{
  "experts_per_token": 4,
  "d_expert": 80,
  "activation": "tanh_gelu",
  "moe_layers": [0, 2, 4, 6, 8, 10],
  "router_score": "softmax",
  "balance_loss": 0.00545,
  "lr_router": 0.00108,
  "vocab_size": 2048,
  "norm_eps": 1e-06,
  "optimizer": "muon",
  "batch_tokens": 65536,
  "seq_len": 384,
  "train_tokens": 229500000,
  "steps": 3502,
  "dataset": "wikipedia_en"
}
Below are experts of layer 2 (counted from 0) of a mixture-of-experts language model. Rows are named up (a neuron's input weights, with its number) and show model dimensions 80-159. Each number is 50 + 12 x the weight over its row's rms, rounded and kept within 0 to 99.
Before each expert's rows: a language model's description of what the expert responds to. This comes from a sample of Wikipedia text that the model never trained on.

# expert 40
What it handles: LaTeX math and prefixes
up0:54 53 46 52 53 37 62 38 49 46 37 41 56 54 67 51 43 42 47 48 63 40 36 44 50 52 49 50 72 42 57 48 40 65 56 44 30 53 39 51 49 78 45 48 53 49 31 53 25 24 50 69 78 62 59 33 52 49 52 28 52 25 39 46 56 69 56 53 25 36 43 67 63 54 65 65 54 33 53 33
up1:53 67 50 52 42 56 29 45 39 66 39 52 44 47 47 54 59 44 48 46 64 61 61 28 55 34 42 48 60 53 60 52 56 45 72 55 57 80 44 41 39 53 62 47 47 20 39 76 49 32 47 65 54 65 41 58 59 52 59 79 37 55 59 45 53 50 48 41 50 54 50 72 36 39 63 50 59 57 41 47
up2:49 54 34 08 39 51 39 74 45 52 59 32 49 52 58 50 59 61 46 49 59 50 46 63 56 54 40 48 52 52 53 39 39 43 30 51 28 63 43 41 46 60 18 57 48 51 45 49 39 64 48 58 51 41 54 28 40 42 50 70 61 58 42 56 53 38 36 28 50 46 44 39 68 51 50 55 45 62 65 47
up3:50 50 58 39 31 47 50 55 53 32 63 44 52 37 68 49 42 48 59 47 34 53 41 61 53 61 51 48 60 49 56 37 32 64 62 59 65 48 41 46 63 52 39 31 42 67 46 66 43 19 51 64 47 22 70 33 48 52 43 52 29 49 64 49 47 38 33 57 21 61 36 69 71 29 56 40 54 69 54 38
up4:49 48 39 51 53 45 46 26 54 37 43 32 51 46 29 50 59 63 63 64 59 45 48 28 57 52 57 51 47 49 51 53 61 44 46 30 26 42 56 54 50 62 38 55 54 41 54 41 60 72 55 55 42 44 62 57 24 50 39 61 49 55 41 42 72 55 45 21 51 37 87 34 43 59 48 56 56 45 65 62
up5:48 90 47 77 49 41 46 52 48 42 62 54 49 54 30 39 46 57 48 62 71 56 33 72 50 52 48 47 43 51 63 48 37 52 66 49 59 57 38 37 42 65 43 49 46 71 38 58 46 52 53 65 74 27 74 42 64 28 72 41 57 35 63 45 55 29 30 52 49 50 31 72 54 34 60 56 56 46 33 44
up6:50 83 29 36 47 59 65 27 57 56 64 48 55 52 40 45 47 50 47 12 42 58 57 77 45 62 53 47 49 52 54 54 71 33 29 50 62 31 42 44 58 29 53 51 55 59 61 40 34 56 60 34 39 41 42 41 56 28 66 67 42 50 56 35 42 42 50 45 64 62 54 25 29 50 50 50 56 39 60 38
up7:55 54 52 54 57 38 59 44 34 53 42 78 51 34 68 50 49 60 41 53 46 43 43 72 56 79 41 50 65 40 39 62 63 31 50 35 34 29 38 80 56 45 49 66 58 29 41 56 43 52 43 32 55 27 58 63 24 56 39 62 74 55 62 60 47 57 45 55 30 47 68 73 26 72 43 45 67 43 55 57
up8:51 60 47 56 67 40 51 62 44 55 47 60 53 57 57 57 67 39 47 46 62 39 41 52 54 57 34 44 42 43 77 40 27 41 50 25 30 64 43 77 40 54 45 36 39 63 27 55 53 51 46 41 67 62 53 55 80 54 49 37 57 46 55 52 44 54 49 42 64 47 35 54 46 46 67 28 60 32 53 37
up9:49 38 45 41 38 54 65 43 54 67 46 55 48 48 47 54 74 61 46 33 42 47 59 53 47 63 50 49 46 49 61 54 80 17 45 64 41 66 62 74 52 31 66 39 47 43 42 25 40 58 51 59 74 63 40 70 41 57 41 42 46 52 55 49 39 46 53 40 73 40 66 67 43 44 43 60 45 32 47 56
up10:52 35 36 31 65 37 50 50 31 43 52 37 65 45 74 50 42 52 48 51 49 62 71 57 58 61 46 50 40 40 40 64 63 49 54 60 54 64 57 52 70 59 70 48 36 38 46 34 53 72 46 44 23 43 65 31 60 43 56 69 42 60 42 42 40 52 38 36 49 34 39 57 72 15 55 31 57 40 48 52
up11:48 52 58 36 74 54 38 58 34 61 40 40 53 55 42 54 48 61 51 39 46 45 36 59 58 37 46 48 53 49 38 38 39 40 65 49 55 41 70 73 40 51 44 36 51 25 49 24 46 65 54 61 48 39 59 43 43 46 44 55 73 43 46 45 53 60 49 45 45 50 79 67 68 55 54 14 19 47 38 43

# expert 12
What it handles: Table-cell fragments
up0:53 38 50 55 50 49 67 47 52 50 46 41 49 65 60 59 74 56 49 61 26 45 76 39 58 41 48 48 63 41 39 64 52 31 55 55 65 51 72 41 29 62 50 72 46 67 52 37 51 45 51 51 39 32 61 63 53 60 44 57 55 36 44 50 43 54 25 42 47 49 41 81 59 34 57 64 60 44 60 68
up1:52 33 56 34 51 57 53 47 41 30 43 50 51 45 40 49 43 54 52 31 43 54 60 75 52 60 61 53 45 54 52 50 70 70 53 49 39 60 44 59 41 52 53 69 47 30 42 39 81 49 48 27 47 29 52 61 72 76 63 62 49 66 37 54 42 41 42 76 46 47 69 60 54 80 53 45 47 42 54 57
up2:46 57 39 45 57 48 51 60 52 42 46 77 56 54 51 42 64 55 48 33 58 41 38 56 55 57 45 48 53 60 33 47 56 60 41 33 49 51 42 55 45 57 62 35 60 78 65 31 68 54 54 35 50 27 45 40 52 45 35 69 44 35 47 49 59 47 56 60 55 40 63 13 43 63 58 48 29 43 67 56
up3:62 63 49 33 66 62 40 35 50 52 42 66 54 62 73 56 65 55 59 44 68 51 56 44 61 63 40 48 47 47 49 44 51 41 60 58 60 54 69 51 59 78 33 55 57 48 46 40 43 64 55 37 61 50 51 43 68 66 41 37 43 28 60 42 46 46 57 45 43 68 65 42 41 70 76 32 31 54 45 48
up4:55 28 53 66 60 40 60 45 50 59 56 54 48 43 57 55 47 49 46 59 40 55 49 54 54 40 47 49 41 46 57 53 46 62 51 44 48 41 50 64 60 66 56 39 41 57 21 42 91 24 49 36 49 46 54 60 47 55 44 41 62 42 45 48 59 67 56 70 33 71 47 50 44 50 61 49 39 59 30 60
up5:46 57 46 46 53 46 49 50 50 50 57 56 50 45 32 53 55 67 46 46 65 65 30 48 48 54 60 42 47 40 49 51 68 67 47 58 62 72 57 53 53 39 44 36 60 47 48 24 58 60 42 49 62 34 60 71 51 53 50 48 63 45 50 47 43 38 60 48 37 41 48 22 72 28 49 32 71 46 54 66
up6:52 57 49 54 56 62 60 40 46 56 45 46 43 46 32 57 53 31 48 58 71 69 43 29 58 50 50 46 77 54 60 46 50 37 32 42 61 43 35 58 42 85 56 50 41 59 32 50 47 45 54 61 32 60 52 42 34 45 68 55 46 83 38 40 44 50 51 63 37 44 56 33 62 63 49 60 60 49 56 58
up7:50 54 66 62 55 47 51 29 42 32 29 46 47 50 43 60 50 53 41 35 53 48 41 37 52 38 53 56 63 54 35 17 77 51 62 51 80 57 48 39 45 25 47 60 44 74 47 53 42 33 51 39 40 44 61 64 69 48 55 68 43 29 66 50 57 40 48 35 58 60 27 73 45 38 57 61 44 61 50 42
up8:52 43 54 53 56 49 49 39 41 37 51 47 36 47 30 63 84 39 47 56 48 61 60 53 47 70 37 51 58 46 57 42 40 63 56 35 64 45 50 67 47 71 35 50 54 37 45 23 45 73 51 51 20 47 49 70 57 44 40 62 56 48 41 52 45 44 57 53 42 46 41 50 71 19 50 54 73 44 51 48
up9:50 46 54 45 34 49 45 58 53 66 59 53 44 69 36 51 79 49 36 51 58 57 43 56 49 37 48 53 45 65 61 37 57 58 42 51 28 39 66 51 70 48 60 45 39 45 33 63 45 69 39 59 42 29 55 33 51 33 47 71 36 30 47 50 53 55 28 26 54 74 76 58 45 41 51 26 54 72 65 33
up10:52 36 49 52 60 39 53 70 59 47 54 29 50 58 51 50 68 41 54 46 35 52 64 42 54 42 56 50 51 45 44 49 30 63 36 58 34 67 60 57 71 50 52 39 44 50 30 42 65 55 48 56 39 37 39 43 54 24 49 36 62 64 38 37 40 23 52 30 68 42 58 53 59 04 50 60 61 34 55 70
up11:50 38 43 30 73 44 42 50 56 39 61 65 49 64 51 58 65 48 46 49 76 53 47 62 50 46 53 52 50 58 35 32 59 43 32 47 51 45 51 29 52 51 65 49 37 41 47 55 34 40 49 34 60 56 49 45 14 34 73 49 51 62 46 43 64 52 46 48 42 49 56 59 47 36 62 61 57 43 49 51

# expert 14
What it handles: Taxonomy and species text
up0:52 39 46 47 62 45 56 53 58 66 41 57 51 52 50 39 42 59 48 48 56 71 25 29 47 74 62 53 74 46 38 77 71 32 39 49 31 54 65 51 45 56 40 22 64 43 42 68 25 46 50 63 28 82 58 37 44 38 59 58 68 38 57 49 41 57 43 37 53 55 21 70 78 44 41 47 41 57 38 47
up1:49 22 39 30 60 51 48 49 64 65 43 53 52 45 47 46 59 54 63 57 71 45 45 46 48 65 51 54 30 44 25 56 31 60 45 58 41 36 51 64 35 78 59 74 58 53 75 47 64 54 54 45 34 53 39 68 22 62 65 56 59 60 32 51 47 40 45 47 39 54 62 21 56 84 48 21 49 39 56 53
up2:48 52 54 57 64 36 25 67 43 37 51 57 52 55 53 51 54 55 40 37 34 47 37 42 47 67 56 49 50 46 31 66 59 50 41 54 55 62 54 61 41 53 49 66 56 52 46 51 46 64 64 28 58 58 60 19 81 60 58 47 44 45 44 51 51 55 55 60 65 43 51 53 42 62 53 42 63 48 61 70
up3:48 42 49 43 63 50 33 35 54 69 61 35 49 57 49 41 40 60 29 65 37 53 55 78 54 52 52 50 41 47 47 49 31 38 56 46 27 39 41 50 46 53 51 46 56 58 32 50 42 41 55 47 60 54 46 45 40 36 54 55 48 42 53 53 58 52 34 51 53 83 69 48 41 38 67 29 50 69 83 73
up4:52 41 38 18 43 47 30 60 47 33 43 40 50 48 68 55 51 44 49 19 58 69 78 36 53 62 50 47 52 49 30 82 45 58 40 60 67 69 57 52 42 47 37 44 56 48 44 56 47 59 56 57 63 64 64 43 48 44 49 65 26 43 35 43 68 26 63 55 52 48 51 40 70 55 48 60 53 43 48 42
up5:51 65 52 57 52 48 41 32 41 51 64 29 53 50 57 44 46 51 46 49 24 43 37 34 47 49 51 42 60 44 45 54 51 66 56 33 37 58 52 63 59 38 41 33 63 47 48 21 50 50 45 44 35 63 54 30 40 40 56 28 42 56 68 47 69 52 47 67 31 44 51 56 59 33 48 19 54 62 42 56
up6:51 66 41 44 50 53 76 50 58 50 49 67 51 28 62 53 40 53 48 59 55 60 64 24 52 64 48 55 44 50 42 60 62 60 43 53 68 45 44 33 46 44 33 63 56 39 60 60 49 53 68 64 54 70 62 63 36 49 53 47 35 71 61 44 37 32 39 21 37 56 77 44 59 42 46 35 42 39 41 47
up7:50 55 41 45 67 52 59 65 45 36 36 35 43 38 43 39 34 53 36 44 34 49 70 53 52 49 42 46 44 50 45 41 79 58 45 32 47 49 34 83 54 42 38 65 65 69 69 60 69 34 53 28 38 71 40 55 30 45 34 56 63 54 61 51 43 55 56 29 63 48 66 63 44 75 55 42 31 45 65 57
up8:48 54 52 41 37 51 57 45 47 47 56 65 48 44 61 56 58 45 40 44 12 71 47 62 51 50 45 52 56 56 25 70 45 32 46 43 66 56 51 40 51 17 52 30 61 67 54 64 07 39 46 54 80 52 44 31 46 41 56 58 51 43 37 51 43 37 68 59 59 54 63 53 42 52 52 62 64 50 47 53
up9:49 61 29 41 59 58 60 18 55 60 53 62 49 67 25 54 46 48 54 56 45 49 26 45 54 34 54 54 36 45 80 63 54 40 48 31 57 67 59 48 47 54 57 48 34 48 55 31 47 56 38 70 54 41 72 56 55 45 59 40 78 60 66 51 52 44 42 44 29 43 43 28 40 27 65 50 71 44 49 38
up10:48 45 39 48 63 51 62 46 57 53 46 45 45 50 53 46 42 50 39 56 49 47 50 49 45 38 48 49 61 53 87 53 57 65 42 31 51 43 43 50 53 57 26 35 55 56 42 86 44 34 48 56 36 68 50 51 40 61 52 41 56 39 60 51 42 63 64 46 42 33 64 37 52 59 58 55 59 54 55 32
up11:52 48 63 54 52 34 57 63 54 44 54 49 51 35 59 54 94 50 53 64 55 36 48 44 56 73 57 49 58 55 54 31 60 36 42 45 49 44 43 59 40 45 42 57 55 43 41 49 47 31 56 42 72 72 61 49 40 44 55 16 67 69 34 48 31 31 68 39 66 44 43 41 39 59 39 33 58 51 41 41